config.toml
num_hidden_layers = 11
hidden_size = 768
n_experts = 32
experts_per_token = 2
d_expert = 336
d_shared_expert = 896
hidden_act = "gelu"
moe_layers = [0, 1, 2, 3, 4, 5, 6, 7, 8, 9, 10]
router_score = "softmax"
normalize_top_k = true
routed_scale = 1.0
balance_loss = 0.0027
balance_bias = false
router_z_loss = 0.001
router_bias = true
init_std_router = 0.0266
lr_router = 0.000299
num_attention_heads = 6
num_key_value_heads = 6
head_dim = 96
vocab_size = 36601
norm = "layernorm"
norm_place = "pre"
norm_eps = 1e-05
positions = "rope"
rope_theta = 8420.0
rope_fraction = 0.25
qk_norm = false
attn_scale = 0.102
tie_word_embeddings = true
parallel_block = true
extras = ["capped logits"]
init = "normal"
init_std_qkv = 0.0205
init_std_o = 0.0
init_std_up = 0.0205
init_std_down = 0.0
optimizer = "cautious_adamw"
learning_rate = 0.00046
beta1 = 0.9
beta2 = 0.95
weight_decay = 0.37
lr_head = 0.0135
max_grad_norm = 0.5
warmup_steps = 220
schedule = "wsd"
decay_fraction = 0.878
decay_shape = "sqrt"
final_lr_fraction = 0.1
batch_tokens = 131072
max_seq_len = 768
doc_mask = true
train_tokens = 1166000000
max_steps = 8896
dataset = "wikipedia_en"
Below are experts of layer 4 (counted from 0) of a mixture-of-experts language model. Rows are named router (the router's row for the expert) and show model dimensions 192-255. Each number is 50 + 15 x the weight over its row's rms, rounded and kept within 0 to 99.
After each expert's rows: a language model's description of what the expert responds to. This comes from a sample of Wikipedia text that the model never trained on.

# expert 12
router:14 45 58 51 38 40 45 54 62 69 15 30 52 68 27 68 64 46 47 40 30 42 41 70 61 52 50 46 40 65 50 43 57 60 47 44 51 41 65 50 75 63 50 57 50 73 24 49 63 60 39 30 69 43 38 48 69 49 48 60 37 33 68 59
It responds to: Periods, commas after introductory phrases, paragraph breaks and wiki heading markers such as ==, ===, ending one section before the next.

# expert 2
router:36 50 38 40 35 46 44 33 39 60 56 26 68 33 53 69 59 29 65 43 79 49 58 48 40 55 53 65 36 41 44 70 65 39 33 48 49 48 49 61 36 42 44 60 38 78 53 36 69 44 50 39 63 60 41 57 78 63 59 78 73 50 64 32
It responds to: Forms of was, were, been, being after he/it, the agent or deadline by, plus when, while, during and some mid-name pieces.

# expert 26
router:61 58 34 50 36 26 39 50 30 71 71 36 78 60 49 23 53 62 42 47 67 44 56 66 39 51 72 17 70 50 45 52 97 43 49 37 47 40 71 69 64 41 46 48 39 63 49 40 48 46 60 46 64 64 64 47 62 37 52 47 44 37 44 46
It responds to: Commas after names, places or clauses, especially surname-comma in bibliographies, plus 's, that, em dashes, and country names like France, Germany.

# expert 4
router:65 57 34 27 53 55 50 47 37 84 65 40 70 76 70 40 69 50 41 65 44 37 30 52 53 43 83 44 36 64 26 56 49 34 47 44 35 22 63 45 64 84 56 39 80 68 54 56 70 72 54 45 50 51 56 52 62 39 47 72 41 44 68 55
It responds to: Word pieces inside foreign, especially Romance, names and places, such as é, io, ina, ou, as in "Trofé", "Tiraspol"; also between, against.

# expert 8
router:46 37 64 51 45 49 36 34 75 40 40 46 46 55 46 56 38 55 53 65 51 55 50 51 42 67 45 60 42 36 57 34 65 45 55 57 57 19 52 53 50 55 26 42 45 52 55 39 38 50 22 35 56 49 60 51 40 68 29 56 49 74 47 39
It responds to: First pieces of proper names such as New, St, South, North, B, Ch, plus commas and hyphens inside names, as in New York, Gordon-Levitt.

# expert 9
router:36 49 41 37 61 59 58 46 78 65 69 45 59 73 64 55 43 47 49 64 63 43 67 45 45 62 76 46 46 50 53 46 69 29 67 66 39 15 60 62 63 71 50 44 54 84 38 44 73 72 33 56 63 47 57 38 78 44 69 43 28 31 61 32
It responds to: Participles after was such as released, born, made, announced, built; titles and roles like member, chief, Major; semicolons separating listed names.

# expert 25
router:67 45 57 70 62 51 28 28 77 63 50 42 61 70 48 63 77 46 38 29 64 34 51 52 45 28 94 27 46 48 36 36 69 68 54 46 53 27 57 58 76 63 31 49 53 42 35 39 58 56 36 57 34 57 47 61 42 13 50 40 32 31 61 52
It responds to: Two-digit number pieces like 00, 50, 40, 99 ending years and table values, such as "1850", "1972", "HK$39 million".

# expert 13
router:26 77 51 41 36 44 47 31 31 47 37 42 54 69 49 57 86 58 71 56 39 27 34 51 64 43 86 51 41 71 56 52 71 48 66 34 58 42 62 66 98 44 28 48 45 54 61 30 59 52 22 54 69 62 60 57 31 62 58 68 53 57 53 57
It responds to: Short syllable pieces inside longer words and foreign names, such as a, i, in, am, al, as in "salamander", "Ibrahim"; also more, other.

# expert 24
router:52 52 71 29 54 38 70 41 36 73 51 17 47 59 34 66 55 58 23 55 48 41 45 62 64 57 65 39 65 61 54 63 67 20 47 68 51 09 54 43 32 49 34 24 89 32 43 44 78 44 35 56 69 43 65 34 99 64 43 54 74 28 56 53
It responds to: Second parts of fixed names and numbers: York after New, States after United, year endings 16 and 22, dollar signs, and -ent endings.

# expert 17
router:30 46 30 41 62 56 47 57 72 62 30 49 41 68 37 55 80 52 66 75 59 36 18 58 52 51 75 33 56 53 68 54 58 46 60 28 48 59 37 32 44 51 51 74 40 74 29 34 63 45 39 46 58 41 57 53 58 35 70 45 45 17 65 36
It responds to: And, or, its and closing parentheses joining list items or names, as in written and directed, Cork and Galway, plus percent signs.

# expert 7
router:54 56 54 64 47 21 50 70 61 75 47 63 40 61 56 48 52 60 70 70 41 42 56 50 53 76 63 40 46 58 44 37 66 47 49 47 32 39 46 81 54 37 51 36 69 68 55 49 40 49 50 34 45 50 44 62 83 42 58 61 46 42 74 82
It responds to: Mostly the preposition of, also to, from, after, before, not and than, linking nouns or verbs: "list of", "due to", "part of".

# expert 30
router:22 55 46 44 35 40 48 48 54 50 64 37 46 60 32 77 67 47 65 67 37 44 44 88 48 50 60 52 62 44 50 57 69 61 48 41 73 25 58 52 61 45 40 22 41 70 56 31 51 52 28 53 64 52 76 22 73 48 43 76 38 67 52 58
It responds to: Subject pronouns he, she, it, who after commas or when, the preposition for, but, and inner syllables of surnames like Crom-er, Tab-ur.

# expert 0
router:29 43 59 68 30 58 48 57 46 90 37 34 49 62 30 59 52 65 42 61 66 37 48 59 51 56 48 62 46 73 58 63 30 61 67 58 53 56 29 48 30 45 45 51 50 78 27 63 60 57 36 69 55 42 57 55 74 16 53 50 41 78 88 52
It responds to: Sentence-initial In, On, At, This and mid-sentence had, would, new, than, plus verb-ending word pieces like al-armed, visual-ize.

# expert 19
router:53 50 32 60 41 05 59 58 59 52 56 29 53 65 22 54 76 42 48 55 69 39 48 64 63 52 64 56 69 98 64 45 54 37 49 65 43 53 53 45 36 33 54 48 68 72 53 35 88 47 53 56 76 69 56 55 78 62 52 36 45 63 46 68
It responds to: Function words of naming and usage, as in "as many as", "known as", "called", "termed", "used", "part of", "such as".

# expert 18
router:36 54 22 71 33 50 50 48 57 61 51 49 39 48 68 75 70 75 75 43 39 47 64 47 41 49 33 35 57 31 61 77 35 31 49 69 54 32 56 75 76 25 28 35 31 57 47 32 50 71 50 45 56 41 43 43 60 31 24 80 52 70 67 39
It responds to: Nouns after the, a or his in sports and media text: season, game, film, series, ninth, the th in 4th.

# expert 28
router:15 64 54 49 22 22 52 89 72 77 50 36 82 56 43 47 38 44 31 46 66 44 49 56 65 64 83 59 62 64 42 48 50 32 26 54 50 01 61 49 48 47 44 24 63 74 47 40 37 55 40 48 71 54 58 42 61 38 53 71 48 57 57 44
It responds to: Pipe separators between cells in sports, results and statistics tables, plus semicolons in season lists like "1994–95: Midland Alliance; 8; 38".

# expert 31
router:50 60 59 64 52 36 47 53 31 72 55 21 49 51 50 72 54 57 61 73 47 43 24 65 49 46 70 57 38 56 61 69 65 05 55 54 38 25 69 64 70 60 36 16 62 57 44 51 50 48 31 61 42 72 69 42 66 54 42 49 54 86 43 87
It responds to: Day numbers, month names and the century piece 20 or 18 in dates, as in "4 December 2023", "24–26 August 1976", "20.1%".

# expert 22
router:62 66 53 32 67 51 65 48 76 99 44 54 65 76 45 63 66 52 56 42 10 46 62 63 41 74 48 50 55 50 32 80 72 33 40 71 54 45 75 48 52 55 48 59 62 61 46 38 62 65 34 52 30 45 57 49 71 53 66 43 53 51 60 56
It responds to: Single digits 0–9 in scores, decimals, measurements and table cells, such as "1–2", "3.5%", "(0.23 m)".

# expert 3
router:37 52 70 60 49 36 61 48 49 71 36 47 34 33 42 41 61 43 40 45 50 41 33 78 58 83 74 36 62 62 61 49 80 35 48 55 59 34 50 60 41 54 44 29 54 57 42 37 46 50 52 47 51 67 28 41 41 41 69 50 39 66 73 44
It responds to: Prepositions after located, based, released (in, on, at, through), year prefix 19, dash list bullets, and mid-name consonant pieces like Broder-b-und.

# expert 29
router:40 68 33 35 44 50 47 60 53 79 43 40 42 63 35 57 50 59 47 52 27 42 62 44 49 35 66 31 28 46 50 61 50 23 53 61 55 20 73 54 58 50 50 50 87 38 37 33 57 54 59 62 59 53 65 50 72 35 60 62 32 65 73 41
It responds to: First names like John, James, David, Sarah, and final pieces of surnames, species and chemical names, such as -ley, -ine, -yl.

# expert 11
router:22 60 79 36 43 62 57 41 66 63 59 43 66 71 32 50 61 56 52 70 51 25 43 32 30 57 87 31 55 59 60 54 61 64 56 61 63 38 64 53 83 31 47 20 68 43 68 60 58 46 17 43 39 35 83 31 57 70 55 50 42 70 84 60
It responds to: Adjectives like American, National, British, English, Greek, Tamil, plus inner name pieces such as w in Griswold, Yaz in Yazid.

# expert 6
router:47 23 56 39 54 53 42 36 84 70 35 26 56 40 59 40 30 41 45 54 50 48 16 71 58 70 86 45 53 37 58 55 41 26 46 68 58 23 49 58 50 48 48 31 76 41 41 57 59 68 37 35 47 52 56 46 65 30 66 37 58 48 55 64
It responds to: Comma-introduced with and existential there/There, plus mid-word fragments in names and rare words like Un-ger, Par-ch-am, G-art-ner.

# expert 20
router:42 58 61 16 31 67 42 50 50 68 58 37 45 57 38 35 91 49 26 66 40 53 56 64 43 98 65 56 51 46 67 60 58 24 62 69 37 43 59 55 59 58 35 30 54 48 42 73 63 69 40 43 27 48 55 31 52 52 94 49 58 67 85 32
It responds to: Table cell breaks and row ends, ending pieces of surnames (-os, -od), and generic nouns such as people, system, player, line.

# expert 23
router:55 51 68 45 48 48 34 69 43 63 51 45 68 50 51 32 69 77 49 64 45 51 44 56 47 52 69 44 32 80 84 55 83 38 29 56 60 34 73 62 27 38 49 29 45 72 36 31 64 51 39 53 80 51 85 43 46 43 51 75 58 48 57 64
It responds to: Past-tense or -ing verbs and his, her, their, with, and number words in biographies and sports text, such as passed, receiving, launched.

# expert 21
router:32 56 58 63 47 48 23 66 62 73 74 33 50 42 66 61 92 69 33 52 75 54 36 59 46 56 58 49 57 39 43 68 63 21 53 29 60 21 61 48 65 57 42 55 46 44 52 37 58 36 27 50 47 74 45 47 58 30 49 47 52 76 61 55
It responds to: Line-initial dashes, colons and pipes in infoboxes, taxonomy and result lists, as in "- Country:", "- Driver:", "Progression:".

# expert 5
router:45 43 42 49 40 22 50 41 77 82 48 40 65 72 77 56 75 53 33 69 37 45 33 60 63 54 50 55 53 41 63 45 29 29 64 40 77 20 70 73 82 62 41 27 72 59 59 45 42 55 48 47 36 44 52 58 96 12 83 58 39 64 42 84
It responds to: The and this after of, in or at, plus opening parentheses, brackets and quotes starting glosses, as in the series, (all), ('abbot').

# expert 16
router:28 56 71 43 46 17 49 26 54 65 67 22 55 54 26 56 29 46 42 51 32 31 40 59 66 64 71 58 38 70 74 62 53 30 67 69 50 33 54 70 52 34 29 23 41 67 50 71 43 30 41 59 68 65 39 61 53 24 57 57 47 50 43 53
It responds to: Auxiliary and modal verbs like is, are, can, will, plus descriptive adjective or noun starts after "the" or "a", as in "relatively low", "pelvic".

# expert 15
router:40 44 60 17 51 42 36 72 56 75 58 50 60 71 57 61 71 65 66 57 39 48 30 53 57 55 74 50 47 35 62 57 65 42 52 57 42 44 87 53 42 41 29 52 56 50 39 20 52 39 19 44 78 67 51 52 56 49 51 66 59 47 69 45
It responds to: Bare space tokens after table pipes or colons before numbers and dates, plus abbreviation periods like J. R. and sp.

# expert 10
router:66 47 46 65 24 33 51 42 56 59 50 53 34 60 55 60 41 87 38 77 52 41 14 44 61 53 88 60 37 60 58 65 53 36 52 61 55 26 66 71 81 24 42 49 67 49 39 43 99 78 52 51 55 59 57 32 75 30 51 62 50 55 71 69
It responds to: Heading markers == and capitalized word-initial pieces like A, D, M, J starting names or initials, plus some mid-word pieces like "ol" in Cholchol.

# expert 14
router:34 68 62 49 23 41 33 25 30 52 54 52 47 64 56 52 62 60 56 55 33 60 46 39 65 81 99 51 49 68 55 64 59 42 42 23 42 43 57 56 75 59 68 46 53 75 65 29 85 41 29 25 46 60 27 46 62 30 48 54 55 55 63 46
It responds to: Pieces in numeric stat tables: decimal points, spaces and dashes between numbers, units like m and °, and adverbs also, only, over.

# expert 27
router:20 64 50 22 42 61 44 62 57 72 53 30 66 21 38 59 45 60 58 68 38 44 45 59 61 53 60 47 41 51 59 33 53 23 53 30 69 30 63 62 66 55 50 44 58 53 42 50 82 45 59 56 54 51 57 58 65 55 31 61 83 43 37 72
It responds to: Capitalized words in names of places and institutions: City, University, State, County, School, War, San, Uttar, UC.